Experts of a small language model.
Experts: 40 experts in each of 12 layers, 128 squared ReLU neurons an expert, 2 picks a token, a softmax router.
Training: 272M tokens, 4227 steps.
Below are experts of layer 5 (counted from 0) of a mixture-of-experts language model. Rows are named router (the router's row for the expert), up (a neuron's input weights, with its number), down (a neuron's output weights, with its number) and show model dimensions 64-127. Each number is 50 + 15 x the weight over its row's rms, rounded and kept within 0 to 99.
After each expert's rows: "comes before" lists some tokens at least twice as common just after its tokens as in all text. This comes from a sample of Wikipedia text that the model never trained on. Tokens count by the router's weight.

# expert 6
router:73 37 46 46 86 58 44 64 43 50 54 41 43 52 60 81 42 85 59 50 61 34 46 65 76 51 33 72 64 59 61 22 53 65 59 60 35 30 64 61 66 36 65 51 57 34 55 53 78 30 62 48 42 34 77 79 70 37 87 49 46 60 67 52
up0:28 60 68 39 34 44 70 54 43 68 65 61 57 72 63 40 63 50 65 49 79 67 69 80 68 46 32 73 45 50 59 58 47 38 58 39 73 77 45 35 69 34 48 42 38 38 29 50 61 87 35 43 41 53 45 70 59 30 63 42 53 24 24 44
down0:48 44 33 57 51 33 55 53 57 35 60 70 57 40 46 67 41 59 45 34 63 46 41 57 87 45 47 41 58 56 50 55 68 59 74 33 39 46 44 43 79 53 59 45 54 70 51 56 64 59 45 83 66 54 49 61 44 57 63 53 60 47 24 31
up1:41 65 51 37 71 40 27 54 48 58 29 46 51 48 68 56 41 48 71 36 50 37 59 70 49 32 23 73 69 28 70 26 62 28 62 62 50 73 45 47 45 34 52 35 80 48 63 54 59 39 69 40 43 54 62 68 14 45 67 71 44 39 66 45
down1:64 57 86 68 61 83 35 73 81 07 51 53 69 40 37 62 20 76 69 50 31 57 59 44 74 56 39 53 41 35 40 39 56 17 41 76 35 71 30 46 24 60 57 53 57 31 46 44 29 49 73 55 26 54 42 46 26 40 51 64 47 58 53 47
comes before: " of", ".", ",", " to", " and", " for"

# expert 12
router:76 24 38 64 55 47 86 47 27 40 59 30 35 40 41 45 31 44 73 52 57 37 45 29 55 52 38 59 50 31 71 27 49 53 41 59 52 48 55 33 63 36 57 53 37 68 33 71 75 74 46 57 47 47 88 74 42 56 42 55 55 27 43 69
up0:42 37 56 19 45 55 42 60 73 64 58 44 28 32 67 52 57 65 67 45 46 71 05 62 51 64 23 52 49 55 49 86 54 17 40 58 42 39 23 35 33 15 59 56 59 51 49 42 49 61 58 50 68 31 80 42 33 42 67 43 72 70 79 48
down0:59 62 58 18 45 47 55 53 53 22 31 63 21 59 60 40 52 57 43 66 43 53 45 28 46 63 36 49 47 58 71 55 43 52 60 34 22 60 64 48 70 54 64 72 30 58 54 47 41 53 58 42 74 34 52 22 44 36 78 69 45 47 00 50
up1:27 54 47 84 61 29 41 66 44 67 12 46 45 40 41 49 35 46 35 37 33 54 49 38 67 52 36 59 38 42 75 64 43 55 25 30 40 44 38 45 57 17 34 40 26 20 50 56 44 50 35 46 50 72 16 55 65 40 50 69 54 26 47 56
down1:60 41 55 49 44 52 63 62 49 39 13 60 70 36 53 65 55 51 78 60 50 47 37 33 30 63 64 33 42 50 61 64 26 36 55 45 59 53 45 39 47 66 41 68 35 34 51 77 43 40 26 99 64 44 63 70 42 37 40 24 39 47 48 36
comes before: " |", " (", ",", ":", "s", ";"

# expert 25
router:25 31 63 41 71 75 49 42 45 88 53 70 69 61 51 52 43 52 38 49 13 37 25 34 61 50 65 45 68 57 45 57 57 36 54 49 10 42 78 66 60 50 41 47 65 40 21 53 53 45 27 08 58 41 66 36 35 22 52 59 54 42 49 48
up0:50 40 40 26 67 55 40 61 33 45 37 52 45 32 42 51 51 33 37 73 59 56 50 46 34 35 75 70 34 79 55 54 27 43 35 62 47 90 50 48 54 50 50 46 52 63 42 26 44 54 53 48 48 78 54 62 50 61 44 38 70 69 55 29
down0:30 04 36 12 83 50 68 60 41 11 46 60 37 51 76 44 22 43 46 49 43 67 53 45 83 65 37 53 58 47 71 37 52 47 77 57 70 34 51 41 67 29 50 57 40 54 42 50 52 27 56 58 39 23 38 76 37 40 75 44 26 41 42 46
up1:49 86 60 79 49 70 42 61 63 72 53 43 27 40 71 66 35 56 34 36 28 52 52 46 33 90 52 55 41 64 20 42 36 04 48 73 43 66 50 75 52 46 53 67 38 70 60 38 52 50 51 43 42 57 37 44 38 59 70 33 39 65 53 73
down1:39 50 57 62 61 24 40 53 32 00 55 47 55 45 46 54 47 63 80 70 73 58 49 78 66 68 51 59 39 47 42 54 43 57 48 53 63 39 37 83 54 04 36 49 28 46 58 38 55 58 62 18 78 21 69 51 41 32 46 46 60 53 22 35
comes before: " |", " ", ":", ")", "hylum", "S"

# expert 13
router:43 69 55 76 46 45 50 38 43 52 44 64 46 49 71 50 62 51 65 48 71 49 34 62 49 41 62 68 16 32 51 44 36 61 45 34 56 35 59 29 43 32 52 33 31 71 49 61 51 60 60 02 54 59 19 62 50 43 46 38 56 76 59 49
up0:57 35 30 42 53 50 53 33 65 33 33 73 64 50 81 39 73 30 34 35 50 72 35 25 30 33 83 53 41 55 51 49 56 30 63 77 70 42 52 70 49 60 57 38 55 50 74 56 34 63 43 51 56 70 41 42 41 47 65 61 22 56 74 30
down0:39 65 33 45 81 65 48 55 44 00 51 75 79 52 48 47 52 72 82 51 66 37 32 46 83 51 22 63 74 69 54 29 48 47 27 33 49 44 64 64 48 39 65 53 47 85 47 76 28 66 86 20 59 28 58 37 36 49 55 69 14 32 59 55
up1:34 64 57 59 58 85 37 59 51 60 33 60 43 68 58 61 49 64 46 59 41 55 45 47 47 45 43 49 49 45 32 49 29 47 56 57 45 78 77 27 75 56 21 47 33 31 32 31 73 52 66 39 45 45 46 38 58 56 38 52 58 27 46 30
down1:36 20 39 74 35 49 35 78 58 52 56 57 44 49 47 56 65 51 11 64 42 73 57 54 50 43 55 49 40 66 55 30 55 51 38 53 29 66 48 53 48 34 63 54 41 39 52 19 43 53 54 77 80 60 52 29 49 63 38 59 24 40 48 54
comes before: " to", " in", " a", " by", " the", " on"

# expert 1
router:42 43 66 26 74 74 82 33 65 45 27 48 39 31 86 60 30 49 42 69 43 46 37 57 37 55 67 53 83 42 41 28 78 54 59 58 25 38 59 30 64 77 36 74 39 35 53 52 46 50 63 46 23 17 52 55 55 43 48 28 32 46 69 56
up0:44 45 71 44 66 46 47 43 60 51 61 59 50 34 43 48 55 51 62 37 60 68 36 54 43 33 51 44 56 72 57 43 38 74 59 49 63 50 67 40 67 77 37 38 53 68 39 70 31 55 28 44 12 88 36 39 47 25 70 56 53 46 50 52
down0:28 36 45 35 60 49 49 45 43 00 53 47 43 67 45 49 43 24 43 54 17 45 65 61 44 72 43 61 49 42 66 66 72 39 79 51 40 51 69 52 45 52 38 41 33 78 53 40 53 30 47 91 44 40 47 54 51 45 72 32 62 34 56 44
up1:24 66 56 63 33 50 47 78 67 56 55 46 73 35 59 54 69 48 34 33 66 54 64 72 48 70 42 62 50 34 47 36 38 48 61 71 76 47 54 40 44 55 47 40 45 27 32 44 51 41 53 18 48 20 48 38 53 50 35 34 65 40 64 38
down1:68 56 56 50 73 40 52 37 54 28 31 57 67 54 59 37 38 39 43 70 53 75 35 73 59 56 83 39 35 48 63 85 27 57 53 46 53 42 37 67 71 23 66 70 40 18 51 44 66 88 56 28 69 49 42 44 42 20 42 58 55 56 33 40
comes before: " ", "\n", " 0", " 2", " 1", " 4"

# expert 18
router:48 48 82 56 60 39 51 54 63 53 78 33 72 35 50 53 51 65 17 68 53 29 25 30 59 61 39 63 69 51 50 49 29 49 66 48 55 47 56 17 33 66 40 66 52 48 48 57 57 69 36 31 27 57 48 20 35 60 24 54 46 22 51 43
up0:59 85 45 39 53 59 32 85 90 74 66 56 75 26 48 57 50 41 61 41 83 47 41 61 51 55 74 84 47 43 39 61 35 29 78 39 31 44 18 38 69 53 43 45 72 40 43 54 66 43 40 54 51 44 60 49 50 50 65 40 72 59 71 69
down0:54 63 61 66 50 59 71 52 55 70 93 31 45 52 24 55 35 82 62 59 68 57 48 38 55 68 45 50 56 74 23 68 66 39 52 37 50 34 64 56 66 44 62 41 66 46 36 46 53 60 50 50 65 39 71 61 67 54 62 41 68 82 35 82
up1:45 45 70 38 17 74 67 29 51 53 54 71 55 40 58 58 46 31 46 28 36 50 41 42 36 94 36 68 54 58 51 45 39 41 51 58 49 53 34 38 24 84 69 61 26 45 55 40 54 49 40 46 37 44 56 58 60 43 41 70 52 36 72 65
down1:54 63 48 59 55 41 64 21 24 13 44 58 77 59 66 42 47 76 40 46 46 60 63 37 37 36 46 29 51 50 50 69 59 42 54 44 48 49 52 51 72 51 64 57 38 46 25 29 56 30 61 54 43 15 37 65 54 66 34 54 38 75 30 34
comes before: " |", " Cup", " League", " season", " round", " Championship"

# expert 0
router:41 67 58 51 41 44 52 46 47 67 38 57 55 39 42 38 21 27 55 32 48 60 62 55 13 68 43 70 14 35 73 66 54 84 27 14 41 40 47 65 68 52 66 45 58 82 44 62 51 26 77 60 17 34 59 48 56 37 39 66 49 61 69 60
up0:45 52 55 63 37 50 45 49 41 52 44 76 28 40 52 48 39 46 56 52 57 72 52 52 51 27 65 80 46 42 46 73 45 50 53 78 31 62 30 18 49 31 24 32 47 47 48 39 35 43 58 46 53 68 57 70 40 52 39 60 51 77 65 64
down0:36 34 59 42 43 23 75 34 55 14 46 36 44 53 52 41 60 47 66 44 48 62 31 49 68 65 56 38 46 56 38 26 58 60 65 48 46 52 56 66 40 49 31 51 35 50 52 42 76 37 59 71 65 71 64 45 60 56 47 40 15 65 58 70
up1:19 76 70 40 51 41 27 55 80 66 58 61 62 60 43 75 60 54 37 26 51 62 32 61 54 39 46 42 51 38 34 47 59 32 51 85 52 70 69 38 59 49 24 51 59 45 36 61 71 66 54 39 41 33 43 58 49 31 27 55 71 41 56 58
down1:53 41 57 65 47 32 66 54 41 38 41 56 27 77 45 70 58 58 50 49 37 65 59 55 54 41 68 57 34 57 21 33 48 51 51 51 49 62 49 76 10 33 37 26 45 27 37 64 42 27 15 82 53 33 62 63 84 68 52 44 33 65 60 48
comes before: " was", " is", "'", " had", " has", " were"

# expert 20
router:50 35 60 76 40 55 78 54 49 60 71 16 36 38 60 42 47 60 57 74 27 51 68 45 71 65 49 25 37 79 33 37 38 34 38 66 70 44 45 24 34 72 39 70 54 52 38 64 57 72 34 61 59 24 54 52 25 47 68 40 43 57 32 37
up0:67 46 36 65 53 70 37 44 75 48 33 65 88 42 60 54 37 60 60 52 46 60 42 90 72 70 43 53 59 61 65 45 33 49 63 38 36 39 42 34 51 47 32 12 69 37 52 34 79 46 66 48 19 64 45 26 52 46 69 59 70 28 43 66
down0:60 59 70 35 47 63 65 38 28 63 76 71 53 55 29 62 63 37 60 39 33 35 44 39 53 46 37 34 45 44 52 43 52 62 39 56 17 51 70 30 49 66 80 69 48 62 61 37 43 15 71 71 36 52 74 64 50 53 45 52 35 43 66 41
up1:25 33 45 42 55 39 35 16 73 20 30 70 32 53 53 53 68 56 59 41 77 52 80 57 35 47 71 38 52 48 62 60 62 42 44 42 67 81 52 49 38 60 60 73 32 57 45 63 79 58 37 43 48 65 58 53 43 55 72 43 50 46 35 47
down1:36 50 52 65 56 44 40 51 52 00 49 64 73 44 60 73 44 58 62 67 84 41 41 52 50 64 51 55 46 59 52 65 61 48 41 57 51 56 56 48 48 37 48 42 55 62 45 72 55 41 44 99 50 57 28 30 51 52 47 49 49 37 24 43
comes before: "s", "\"", ":", "'", " ==", "t"

# expert 16
router:85 56 25 43 48 38 41 57 72 43 56 55 45 48 36 60 37 35 49 51 33 75 73 62 46 35 43 36 36 60 20 64 43 52 56 41 50 79 24 54 45 43 23 25 62 67 46 49 36 38 50 70 64 33 51 68 51 45 69 37 44 48 34 48
up0:51 49 43 73 58 65 53 45 57 98 77 41 48 59 59 47 33 39 43 55 53 17 74 42 64 50 33 63 85 41 46 47 50 52 53 63 58 47 56 49 59 42 61 52 43 57 39 51 54 71 26 48 47 53 46 35 54 37 63 52 53 41 37 46
down0:41 23 79 53 41 64 40 41 79 47 52 42 60 59 28 60 46 06 51 48 36 26 48 52 57 58 52 57 54 63 47 49 78 66 15 64 42 59 54 31 35 53 47 47 42 62 31 51 51 54 37 61 80 46 23 39 54 50 58 65 44 28 44 60
up1:52 54 56 52 29 28 62 62 53 68 53 37 53 59 64 39 43 65 40 65 81 68 35 44 43 36 29 51 58 55 43 77 36 41 63 28 50 66 45 47 49 47 50 22 41 70 41 70 30 55 51 44 49 55 39 32 89 55 59 85 32 48 41 48
down1:65 38 52 51 57 60 36 48 40 99 40 62 52 70 53 63 31 45 50 62 53 42 67 41 50 73 42 46 51 60 37 64 19 26 44 69 57 62 51 42 55 64 53 45 47 88 72 69 28 54 55 82 47 45 60 57 46 34 57 23 47 12 37 65
comes before: " |", "·", "|", " -", "whose", "relatively"

# expert 35
router:61 51 39 60 64 67 36 36 51 47 54 42 67 66 62 82 63 59 44 66 70 48 54 31 46 59 47 53 79 36 58 38 28 48 43 61 29 42 52 34 76 43 37 42 71 55 56 46 53 35 57 51 29 52 65 33 61 68 37 66 72 41 56 71
up0:40 40 62 55 26 59 54 52 73 55 24 73 19 38 56 30 28 51 45 49 37 27 29 52 57 46 58 51 76 66 46 47 31 48 52 47 77 51 29 74 43 46 40 31 69 57 57 35 47 49 47 53 65 68 57 39 34 60 65 63 50 67 17 52
down0:30 51 42 28 28 78 61 00 59 38 63 37 56 56 43 45 56 38 54 67 44 41 25 65 40 56 50 59 54 59 59 67 64 55 39 40 45 47 44 45 55 27 50 53 49 31 47 39 61 30 29 63 32 35 39 37 41 40 37 41 34 47 49 60
up1:65 45 56 54 60 52 30 39 31 70 55 50 56 58 57 55 79 41 38 35 47 44 49 77 49 27 44 45 51 51 73 64 66 53 60 71 35 36 55 49 49 82 51 70 54 49 77 46 26 30 19 38 48 23 50 69 54 63 51 57 55 35 46 73
down1:58 59 59 63 41 58 36 51 41 44 52 42 70 53 62 50 45 72 55 55 40 83 49 73 59 27 51 60 42 34 53 32 63 15 29 69 19 43 44 37 67 46 33 34 58 56 57 46 59 55 35 38 75 52 48 63 42 07 35 84 42 59 42 51
comes before: " of", ",", " and", " for", " player", " member"

# expert 31
router:23 70 31 38 46 65 47 63 47 37 42 62 37 67 35 36 53 40 46 30 67 81 90 57 52 43 45 47 66 55 50 61 52 66 62 60 49 45 35 57 55 51 66 50 30 61 54 71 47 64 52 05 60 49 36 42 60 71 54 41 46 49 23 61
up0:61 48 50 71 66 70 51 48 48 63 38 74 61 39 54 63 32 51 64 69 43 54 61 20 71 39 62 21 53 41 57 37 65 55 31 56 38 50 68 39 46 65 56 38 41 50 55 49 36 74 51 43 52 62 41 77 19 48 58 49 27 27 39 66
down0:43 64 43 58 69 49 50 47 39 49 60 20 46 78 51 60 83 57 55 54 66 44 37 59 30 54 51 45 50 74 46 64 37 50 70 60 58 30 49 52 66 25 52 21 52 41 41 47 54 70 67 83 44 51 37 77 57 51 71 25 38 44 52 49
up1:34 48 73 41 53 40 27 71 51 43 44 59 47 54 70 62 41 34 72 74 42 17 41 43 60 45 63 73 44 45 70 52 31 56 68 50 44 69 52 46 64 50 39 52 35 31 35 60 37 67 76 64 59 43 38 42 65 48 65 54 32 62 33 40
down1:39 52 52 53 62 47 57 49 44 00 56 42 35 60 37 39 29 56 38 44 35 55 41 61 56 39 53 36 59 48 47 46 63 58 50 35 41 67 54 38 69 61 38 47 51 46 36 43 56 60 37 96 37 64 42 46 55 42 53 30 48 51 49 43
comes before: " the", " a", " his", " its", " this", " their"

# expert 9
router:42 29 46 69 61 63 27 28 44 70 61 58 40 66 64 48 57 54 59 53 37 47 48 45 76 69 38 70 50 68 77 45 59 87 40 28 67 49 61 42 46 30 37 64 49 48 60 50 48 52 55 47 63 56 47 32 70 50 51 37 46 34 28 61
up0:08 30 72 32 52 66 61 64 57 61 33 68 58 31 60 65 50 57 30 57 58 22 43 28 59 53 50 26 52 36 60 52 41 14 90 65 52 70 59 42 28 36 18 31 44 37 20 44 58 43 44 44 72 41 46 52 27 43 32 77 51 29 86 53
down0:53 30 29 62 73 53 37 46 50 00 37 61 45 35 71 61 49 62 65 58 48 36 55 52 51 38 56 54 30 53 59 51 39 61 27 69 50 44 63 54 33 60 54 41 39 59 42 43 53 29 61 84 48 46 25 65 50 32 57 35 46 56 43 53
up1:37 46 46 54 66 71 48 55 68 84 23 60 72 20 50 42 61 56 76 32 75 48 68 41 52 74 62 63 29 52 53 45 73 59 41 41 53 51 32 50 37 50 54 33 42 55 60 79 16 44 44 31 59 19 32 57 54 52 36 42 50 66 49 30
down1:43 60 71 49 53 42 69 28 37 21 34 67 62 68 74 33 65 71 48 60 60 22 34 46 45 63 57 50 39 73 55 66 70 41 38 75 78 81 56 49 63 47 54 57 51 72 54 46 49 38 59 99 35 44 34 52 36 30 44 46 38 78 47 37
comes before: "\n", " |", ",", ";", ")", ":"

# expert 30
router:42 43 52 48 46 55 48 45 38 50 42 44 30 34 38 37 64 63 68 55 61 45 43 68 43 46 55 56 31 57 50 25 47 46 59 21 27 30 59 60 48 44 69 26 48 70 55 61 62 65 77 18 58 37 55 61 57 67 47 32 48 58 81 38
up0:34 39 39 58 62 54 45 44 50 65 45 30 54 41 46 52 65 47 67 69 41 50 36 51 35 65 39 41 56 92 21 51 33 38 33 33 46 47 63 42 45 53 62 71 46 57 64 46 49 53 47 52 63 40 51 40 73 54 81 46 67 38 28 26
down0:68 35 46 56 27 59 60 64 84 42 56 48 70 60 33 28 33 27 54 59 53 66 60 54 54 62 45 20 35 45 37 34 47 40 60 65 47 25 49 41 55 48 47 47 91 55 39 29 70 64 46 75 55 48 30 23 48 48 62 90 57 42 64 49
up1:51 48 54 47 25 39 37 33 67 64 34 34 35 66 40 72 37 28 65 28 67 55 54 69 44 42 41 51 46 49 46 52 33 37 53 52 62 50 41 56 51 49 47 42 62 52 41 37 27 61 56 59 47 54 58 63 37 64 65 41 49 69 44 58
down1:43 31 48 44 28 45 40 67 63 25 30 67 38 48 60 39 42 58 41 67 65 61 54 52 35 36 50 45 61 64 56 33 46 46 46 60 25 42 40 72 28 60 37 42 56 42 55 24 59 56 48 66 46 44 57 55 67 59 43 65 28 41 53 54
comes before: " the", " a", " to", "ing", " that", "s"

# expert 24
router:53 41 25 39 47 36 30 51 42 58 74 49 41 54 43 60 61 36 60 67 57 49 56 44 47 18 58 64 50 46 62 82 69 56 49 57 75 53 52 63 54 40 69 26 38 44 56 34 29 50 45 56 21 70 61 55 53 46 66 56 53 51 38 24
up0:50 62 55 40 58 45 11 49 55 37 45 66 59 45 56 43 56 50 53 61 65 80 36 49 44 44 40 27 37 51 48 27 60 17 38 69 46 65 42 18 55 45 46 55 67 27 43 52 55 51 73 32 33 45 78 17 55 74 42 32 36 26 41 57
down0:61 63 55 48 50 31 67 51 35 23 35 51 83 49 54 26 30 45 69 36 44 71 39 56 42 52 86 35 50 52 47 69 34 37 49 61 30 65 49 23 53 34 41 41 28 49 34 43 27 57 68 62 58 41 53 55 32 56 51 61 71 53 62 47
up1:48 47 82 44 24 53 28 63 52 67 44 52 48 63 62 25 35 52 44 09 71 55 60 82 50 49 54 49 31 59 68 34 56 46 36 52 49 36 49 35 44 58 61 37 66 40 59 39 67 41 69 46 45 37 59 63 29 49 23 47 43 59 54 68
down1:50 64 54 52 44 38 65 38 41 82 48 41 59 67 37 40 58 40 58 57 32 64 48 80 59 57 59 79 62 73 71 55 27 47 62 90 71 66 58 48 46 39 73 43 64 36 28 30 54 37 58 71 87 40 56 43 46 53 60 38 31 59 52 51
comes before: "\n", "==", " The", "The", "===", "In"

# expert 7
router:99 37 44 61 71 64 44 73 76 28 62 51 41 62 55 23 62 70 63 51 38 32 75 36 19 46 21 52 39 56 71 55 64 41 37 47 77 40 51 48 65 40 54 56 51 34 60 26 27 32 44 63 49 61 39 51 57 42 54 39 59 48 50 39
up0:67 49 64 60 19 34 47 41 37 50 67 45 79 15 41 29 66 71 51 50 55 61 21 45 28 56 51 48 39 45 73 15 29 45 66 37 72 46 42 40 46 58 76 34 29 59 66 62 34 56 56 52 46 81 42 72 61 30 45 32 43 26 69 51
down0:49 48 34 56 40 27 48 58 52 07 33 42 47 49 57 47 54 48 53 67 45 33 48 62 50 59 55 42 63 73 44 37 35 82 58 46 51 42 35 60 63 38 60 49 49 40 31 61 53 67 60 99 64 41 72 52 37 42 65 39 54 70 49 31
up1:46 45 83 39 71 53 36 41 78 51 43 60 80 63 21 33 57 47 54 29 41 54 45 34 37 52 70 33 32 66 83 68 51 48 65 36 60 55 61 70 80 57 49 30 49 60 40 55 31 58 50 53 64 60 45 51 44 55 33 67 49 61 31 23
down1:68 76 30 39 41 65 53 59 68 99 61 33 40 53 38 24 55 50 58 43 30 37 42 54 44 48 62 65 35 63 48 55 62 36 47 46 20 50 27 64 67 54 41 43 59 29 45 44 43 48 55 99 60 58 36 39 34 37 51 35 60 69 66 65
comes before: "\n", " The", " He", " In", " It", " She"

# expert 11
router:49 61 50 42 36 39 38 49 53 53 53 38 35 61 48 62 61 74 70 34 69 69 34 86 44 54 76 32 50 45 30 63 36 38 36 36 60 68 61 81 51 50 58 43 59 34 71 55 46 59 58 86 93 55 31 60 52 39 42 34 67 42 37 59
up0:51 28 39 50 04 56 55 58 47 64 86 68 25 41 69 40 41 37 51 46 49 40 49 66 80 72 45 54 68 39 36 32 70 67 40 23 36 52 54 69 62 39 57 49 79 55 67 70 74 61 43 40 52 39 79 46 36 53 23 41 55 41 52 51
down0:54 35 36 45 44 81 53 60 72 81 76 50 67 27 55 45 44 51 62 44 30 64 37 80 59 40 23 31 49 54 39 38 23 58 62 30 42 44 45 19 55 58 83 47 48 71 36 63 53 42 49 16 46 49 52 43 53 69 55 47 52 60 49 43
up1:34 51 35 30 74 56 53 29 44 45 45 40 61 48 56 42 40 41 79 63 64 65 50 50 55 75 23 31 52 37 59 41 31 40 68 55 53 62 29 27 62 54 44 35 43 65 64 55 40 18 65 67 45 58 49 60 52 46 34 55 45 43 55 49
down1:42 43 39 26 48 48 57 36 40 86 64 62 63 51 64 77 41 51 62 60 54 36 33 61 67 61 43 48 71 54 64 17 49 54 57 60 66 56 49 45 37 40 73 58 42 57 41 55 53 46 71 99 74 38 54 66 59 44 61 33 47 44 36 54
comes before: "|", "-", "==", "The", "===", "In"

# expert 2
router:59 66 56 55 39 42 60 53 30 58 60 46 87 70 47 49 34 58 74 50 65 52 86 52 61 64 18 76 44 50 65 65 40 69 54 59 30 31 42 41 37 56 59 29 44 40 46 59 72 50 58 42 42 47 51 58 47 15 61 70 70 45 31 57
up0:40 41 47 73 75 32 26 47 51 58 35 15 60 33 92 99 32 62 60 66 58 55 61 62 47 44 24 51 25 64 75 33 33 72 61 50 64 43 51 38 62 47 69 45 15 68 41 73 55 85 50 39 62 38 48 58 41 54 67 34 64 51 57 53
down0:58 42 38 54 55 46 28 44 74 21 64 43 43 34 63 47 61 35 31 53 44 52 78 82 48 42 58 38 41 47 26 49 56 43 51 50 42 84 62 30 46 32 43 61 37 71 50 35 56 62 36 66 99 55 39 59 55 59 50 82 57 47 53 41
up1:54 48 42 50 37 50 28 60 54 49 41 45 63 70 50 46 49 43 78 53 41 16 70 42 40 53 66 66 49 55 71 40 44 61 26 60 71 47 43 53 44 50 56 57 57 35 19 66 51 27 57 50 69 39 38 61 58 49 54 69 49 39 65 42
down1:52 55 46 67 39 60 63 64 72 45 36 59 63 59 38 35 45 44 71 43 51 54 24 51 40 11 31 42 34 33 35 39 38 40 50 45 33 35 59 30 78 59 34 61 68 67 48 68 70 62 42 37 18 33 38 64 32 40 59 47 50 49 55 38
comes before: ".", " of", ",", " in", " and", " for"

# expert 27
router:62 49 41 36 66 51 53 88 63 51 39 42 46 37 84 33 25 40 55 65 56 57 54 44 43 42 53 31 43 22 43 25 52 51 69 44 36 39 66 68 59 51 79 71 60 64 33 38 62 55 61 60 35 61 72 45 75 62 71 54 40 44 70 61
up0:22 62 62 53 76 49 79 72 26 62 53 48 46 61 39 49 58 53 08 38 44 44 39 57 35 37 45 65 33 49 37 51 60 65 51 33 56 54 59 48 63 37 43 74 53 41 71 56 21 21 34 39 37 71 36 35 18 48 38 55 75 47 46 38
down0:79 26 14 58 51 57 63 59 51 42 61 23 52 47 56 41 34 67 38 70 47 64 38 69 82 61 43 50 54 48 77 25 72 59 52 52 35 53 46 42 62 39 38 70 48 31 66 63 92 40 92 16 71 50 67 45 40 31 81 51 62 42 45 49
up1:35 50 84 49 36 36 65 67 57 48 22 66 54 50 40 52 50 58 47 36 42 53 49 47 66 61 39 38 42 38 33 29 60 99 43 45 61 70 52 44 53 25 62 46 32 37 42 21 51 75 77 57 68 64 31 41 39 20 57 23 42 48 33 37
down1:42 75 58 56 57 38 53 37 56 76 66 54 36 63 20 53 37 56 45 39 37 46 55 35 83 30 54 43 53 55 61 65 68 78 41 31 38 57 44 41 66 41 58 61 35 74 67 61 68 57 58 83 16 35 48 39 58 50 56 37 58 75 46 72
comes before: "s", " of", ",", "ing", " is", " century"

# expert 8
router:30 82 41 47 32 26 57 48 48 27 38 46 37 45 53 54 63 51 60 68 38 38 31 54 36 29 40 29 35 44 24 49 38 19 37 64 70 67 37 65 45 48 55 62 56 39 55 27 30 35 52 55 42 43 39 51 44 50 54 52 35 54 38 67
up0:57 73 47 31 17 34 63 57 40 46 53 53 72 39 61 46 59 19 50 58 51 56 54 78 68 35 48 39 65 37 17 55 83 71 47 64 79 72 36 64 73 62 53 80 33 59 53 44 54 47 52 39 48 38 69 52 62 32 85 48 56 48 56 40
down0:54 81 52 70 46 25 37 43 62 00 69 46 59 47 72 60 43 57 58 50 53 72 41 61 50 47 79 50 47 52 40 44 46 60 46 44 56 46 32 34 57 50 37 63 61 46 65 60 49 56 49 21 59 51 40 79 24 64 57 48 58 37 64 55
up1:72 57 56 48 26 61 43 44 64 47 60 44 53 47 51 51 46 36 74 47 55 68 44 66 66 30 40 40 58 49 46 58 45 47 70 99 46 61 39 12 31 48 57 28 49 50 34 43 65 79 38 51 82 45 31 69 41 53 56 58 48 42 24 77
down1:51 44 55 72 33 42 57 39 52 00 57 58 70 66 56 52 64 35 39 60 58 64 41 26 26 46 48 34 51 37 46 62 57 50 53 48 64 41 55 47 69 73 80 51 34 24 42 58 55 50 40 00 52 57 41 46 20 61 55 49 80 18 58 14
comes before: " and", " the", " he", " which", " but", " a"

# expert 39
router:49 44 36 86 42 54 63 35 52 85 21 35 69 60 62 42 45 46 63 43 29 38 22 31 42 53 40 65 39 48 67 37 65 62 44 70 75 59 42 59 74 40 52 69 32 59 76 43 73 15 56 55 43 61 57 48 70 40 50 69 61 61 41 55
up0:59 45 74 53 71 71 48 66 40 44 45 52 74 48 28 49 75 37 57 42 35 43 52 30 49 61 41 39 70 58 51 53 53 51 73 17 75 50 52 54 51 57 53 46 42 12 31 49 62 42 27 33 66 45 23 49 55 34 51 61 56 35 38 48
down0:28 84 28 62 37 41 37 65 71 99 56 57 20 41 57 56 60 35 37 34 42 71 68 58 51 27 54 40 52 36 40 42 74 58 60 31 19 41 51 56 44 55 40 50 46 18 32 60 34 45 41 10 87 36 38 48 38 50 86 60 47 52 29 45
up1:30 75 38 49 40 29 53 37 32 39 56 46 54 47 75 64 70 69 55 50 50 49 22 54 33 54 47 35 41 23 60 46 60 36 41 99 65 26 68 74 40 38 55 38 67 26 50 23 39 56 44 34 74 05 32 80 41 49 38 39 69 25 36 42
down1:38 41 24 69 52 43 70 18 67 27 73 43 63 65 55 44 33 31 57 52 50 58 77 53 49 37 44 37 36 47 46 81 21 23 51 60 70 64 76 43 61 46 81 75 46 51 21 67 62 37 48 78 74 28 90 55 52 38 62 40 43 63 74 62
comes before: "\n", " =", " (", " is", ",", "born"